Weights of a small mixture-of-experts language model, trained from scratch on English Wikipedia: a variant of Adam for the experts.
Below are experts of layer 6 (counted from 0) of a mixture-of-experts language model. Rows are named up (a neuron's input weights, with its number), down (a neuron's output weights, with its number) and show model dimensions 0-191. Each number is 500 + 25 x the weight over its row's rms, rounded and kept within 0 to 999. Numbers have three digits each.
Before each expert's rows: "comes after" lists some tokens at least twice as common just before its tokens as in all text. This comes from a sample of Wikipedia text that the model never trained on. Tokens count by the router's weight.

# expert 9
comes after: " a", " the", "-", " and", " co", " an"
up28:499490538522492479480506515500527524534519519483495528498490515488455447520487494509501523495463459491507515508486503491481516505447537475498512450501505479497498516476489510483524466519473480520518497491496476500527501440555489511513506451471460554520503451478499471523511546480471466529517496476533492516514468522520446500528530535531518502468505477486507524485529525544525467461490506472468495502518511501446523531470469498554496501519480502529500478500544491522449461486494475520477490538491515482520505538452463507511478506503521469517497467500504478483460486509540552468
down28:506522553468510523514479477568477500513502546489506482493523490505498509492486508536469514538464529504480474502461468502425491498503488531457485473458516547494515483469507503475487505495505471482482481505515528486485534483504499504498493511502498507469492484504455486467511496506470469500484493490517494522492480463453494494477463455462527520521516472481518481453504481493496503509461482499501512487518532511523487450520506524475510509431566478483506497524527563516500489485524554498473504480534520492564479472513495506484499474446479543466504502503512491518462502470545517460

# expert 16
comes after: "\n", " (", "-", " \"", "===", " Mc"
up3:509518467467456491496429500468485507510447436518507487512497526503478534461497481500501518529501528465472482516518491499514454514489534487513473494531514471541478500526491486508524541507519487495518479521420467542583531478489524491524476476495501501470515487498486515497530515515500493482505492496512493488497499485525521477479518490496495455506499502478498480495492496478507505517495495509502525454504505483532445562480511519503479505476473499526501498451474465485488504519493470494454450471480485509489516504486461512518408498457515471525512509516501509539543485491541500485
down3:508504478467494460470467508517514540473473530519527475496496496510461480495523494503522453518475478525541508512470512518512513485518481466497489519483523489527506530539454501514488503521490506510500485536470517527500524534522519488482481498528516532504509505534475475438519507520530489474525482515514464544479528474525489493481476489530512464483464527503536505497519489522475509458490512532470596525523495455502510527492478482451474489460483519475528504498518469500488532519502518498483468481534505514515475462485453475519498418500497477560463523537505527508514493487522476531

# expert 71
comes after: "\n", "==", " ==", "===", " ===", " co"
up0:502502513534482485484504496530500506506489521485497502502497496515470503518453494477482491503492516520457520540519491507515542458561493467491485502484498482499480451490509531502511490491487479485497496536489466500489534505491493492508521498512453552479562522503509490468517528508487517510491511513502502476445511495490524501472506514536553528481460521542537519494456510502493498484499485471470531473484548480564485495501497483474490497493499554532506461474490511480500451475512476532473533472507491462523506515540432474517441505501472455477493492483525515505527577542447509513
down0:548529509495464521484463467502468523526479489495542499499493488483546538473496514499540506440541515516510490507496483462473462494484494462502525566479470510492508544506455484555514512451500574468524492499521498493511489505507455537501530482504506473512513480521527501500504490522508532534521506523504513487555529536475463483498481463530460500469485518555501501482488502527486504498471475477503536479551515475470493495481517516520467540497483481532486466534476509530487523516533469503488481533508519538506526544481465522496494501508502530484490541511529532498504497521484471483

# expert 90
comes after: "1", "2", ":", " this", " The", " that"
up0:553489464502534490490500484486458475493520494498506487512531469473477503507541516495512494520491470480505489512504464480511506520542520494515559535488508492524481496545496482434549539482504465518491504484512474472533499518463543526500456474463498502520541475487491491507459524505462495493473466539556440469477521507492458457491490524472481496498574532494507541521499508535498500493506561488488512491481481482505456522474495474509501510518480508524516487508483500521479475521502472513503456500505512536495510520539473537507464456472534523466506515504511518453509513529497530499
down0:535486480519510491453465506521415507524528485516514499486534492514421531487495506488517527496517497489518513523498483487483509464435507483527468508454495487491485518498510505530505484502500505479503525497487497527479450524483474450529513510489448529493510530533521492539534494525484487465527500479479522497487487507525498454465483468501489520491472530529504532486487483428509527491529424518478474536553523519525480491499531470459471520504480485493521479527514506480505474471522471531476493470540501481502482467509520520500478489496520513518489498527529465532485458514524488496

# expert 12
comes after: "1", "0", "2", "9", "8", "7"
up3:498481492513490536500506485494450542469534468494475478548506526492533501521479462478482485525457504494458499506480498516540504496490516501469507523462531501499516459513518516490511468504503527520517448494461535536483508515521471552502471493526441510465499437496498477493457496520510548506513495474483515534540519507478517465495511495519481503536513471504490543509508467516555515461534491465524490475447524484551510513509484513482513483482491496503503502494495491507582525513517507485522468518512434468521512499503445463523473495506486515471496478493508449525507470512502511510
down3:493481466504525497503480527527445499493521457435480538511490505455495580504496510471499481459479500500499550517491510498524459517505526564500479482492463512539495501483521495511510504502474507504512476466484491508494512480461527515520528510510458510486503542493485482513469514510506494497536501479430506552510503497470499497493490511561521492507503490510459506484471484544505506511540474518506546516513529489420512508482502456502497471527498491483534497522464540505493522494490515434502445480495500498482465472517475465517500491528468512534465485509509456524510492519495496512

# expert 31
comes after: " in", " |", ",", " /", "|", " In"
up4:496497481508478532513531517511493482511451493459508498528483450512482533512495521469496497509520452478500502528500509530499556487484552473465490488526510490525471464479534485518475498486544463520489487539455485527482531525529555511452512489475471548499524519537492465491531452534472517500473486507491505507507492528508485488472504500540525477527511495522468526520486526506489507467503535480490497543495568502483478511482461482508551508497491468534555542464513483513493523480493487510500509518544454526512496515522463456473477538524538499494501486503533508468489534477496473506
down4:493478482490496530524463491468539526516483487521518511549515539508531506561478413535502490534503498496504532474533509507491526516510507527525505477495532493489515481459525486510533519485503506512491508441499498486501521456507527497499556524507462503504549474518509499516465477455491472492445504508504513472503504476542482495462531508489477496525481474495552491471520486476558526517488549527503531494480486487521478518503500503482475510505501502488492484441480481432469528483502471472492551506489504479503475509496487500531499525472523465492458483508515560509468510502539472497

# expert 61
comes after: "-", " •", ":", "|", " (", " UTC"
up5:499502512459514493517455510479438510513545507502501515508517490526479498504486463477519483553484502519469495506489502522516524498560513509474485479498518521553465513468490487447475479480539492506524515517478462468498520459507476502485504474530508518516507476450507476435475505509490535521468490501504521477477466537508479497494544494494455503489533521468527514482423504513524513508523524514469475485496495504498467562517489494577490475508519484502480480495448436503551516546510521481510501459462490545497495520503477482489467475484511511495516495489496500516520499465487511511
down5:526526451527492452449482484500526490523539507512478485491512498498492450494502509489501513488495473505501480497493449482513495491452493507475472485523465496453458517485504481506494520500488521530486510499517502533498450532496504519500514525516485431477551529538494512569474513471503448515475494484486446494534490452525491502465479490499492466484465495508478482524517493517474465482518548547516502530493486488496526529468527528520474505522496477523475560522485519486496489479517502518498502415507513505555478508477492522523500482513468510505511474522534519488492442536494508523

# expert 62
comes after: "1", "2", "3", " ", "4", "5"
up2:453524503478521481529530495527490504473465498480530498477509520520499490444478467502485516486491485508472502513526510508468500496496521495457531467506480519511498534490543503458487522503511518490488487537537547497511486509513515498512506468481503502456494500526514457541516474518492536500490493502521428514521479531498527524510504527517527515494529488498482511504485477575544522520495487450504479530519473479536534481527447517512507482508532555454500499477510510510542506506558476497502453518447475534511497474521474496518468494494518452522505497517496452544476484437491504538
down2:473482505454446537466508482494495466463517443451528475540471478517504477441541490483516512484507476516491532502482495496455512467499505489485501484508476469489524499506454522520533521567515464503493508496497525487498532513499514474537512478488521498484524473513531536554482493501499507502469478506465530525463461507496512519490528527492485488504490548474544525484522536463519511517491511498521543490475481483511498526498441448520495471531495510511508496510513500526536520492471538492510539467515492514500516486520512471477517479510466450580535481501507475464508495477518478493

# expert 93
comes after: " |", " I", ":", " did", " Mi", "i"
up0:547521502497495474545477511480484503545476527529510544475503505483481529525463495469507545529466506461535497518506545477524505480458494492476511521514517465492502532495536486466510494502493511491512478541489497492531502528486505501539489518473481512500499496505510479528519494457522498464482461465479511465472507487534480480512437476464517487523501492471455509481468490477503470500489532522509487512487487488510500559436467438524537477490515481495489492498501518497529512468474520460524499483545515452522546511481524532483494492535562512440523512486478497499526501488556513504
down0:479527497514505483536487510486464508499468503522497533504520517500512545466489518463472507485472485444495511498497515485505532482517500493479498518513497430499522491508480469474540512498467450525478458522495480488470495548518493472534478461478477508472512521495519456542480484497506495471482506507469508482532526519499482486512500442484450488517483491457480508512456488469472481466486522507486504505482508499501514543470495461479567454488553473485496509507549508524514467503490507466520492490479565460483520500513520483519499521521524544435457507536497498489508517490536453482

# expert 5
comes after: "\n", " the", "|", " The", " a", " High"
up23:497508554501543526517537519502482536497483534536509507469515495486503484520503460448514508514487481480458526503497511536489505514454495487494484488516544438482542513463498518511502487482491507542517505508493483502485478537465467530524481485522538470516478498503589502511510487463507532497497442485509520500476473478514484516516476468515510533501512503435486489527497506514493512496488514457498486420517502493561512474485521507516552508531501517517465500500493496475496506512452495482451471492485491486528539509460533484468517483524483510482530547516497509458491492494505548512
down23:526448473499492511487453487474497543490515485551540487488517527457544523501487543514472508454554494521517484518440531519471545487487482493511521531514560495528505500486475555529461522489462481526492489516494485497502495496515534496541528460491477489471500496483509476518479486537473492475517489534502543465461517485465524503501531539487495522474529519488488497495496481465485490545503512505491536462515532479497502469524511509454457477472470478503520530469512477499469518503539529495508525485509548507489504478547456513504480503483496489509480533485453477535531522487518499488

# expert 65
comes after: " the", "-", " of", ":", " The", "|"
up0:467537507464526503464516525499445472480485557520536490501514523465512469484486519488498506546507491518455524538521507513511509492495495496520519502530494544487474491519578481504507492497527502498467502469490433495467481485512490491518505449495491557469520477530549491484495535461493504507507488438482491489530515454493513530497476491508556488552480511520465497528486491499437473518524514500510467462504445529480477460463445495494492515498504538503499520516542492520534505492508490534508476477499481481517526505504487528491480482490511530504497479539511479530483485511501467496
down0:499512468499444507543521465534495477532514548468458522490477488490478511505491499498519513517539538484492576492487522503491521489477503453509507533507484520508504500490511485526496518498515489507526488524531512555472481529491434501531504461475465519515504496491492526506520492495500494534521507522506486473504491465453491431476512505515524514489550526538466455471546467468491517506519447508525445538527466516466484519478478511533484506531527492487513547525504503514468531495498532505523483478490519524509500508480522495522482440522473488480507472501465493460498506493530508542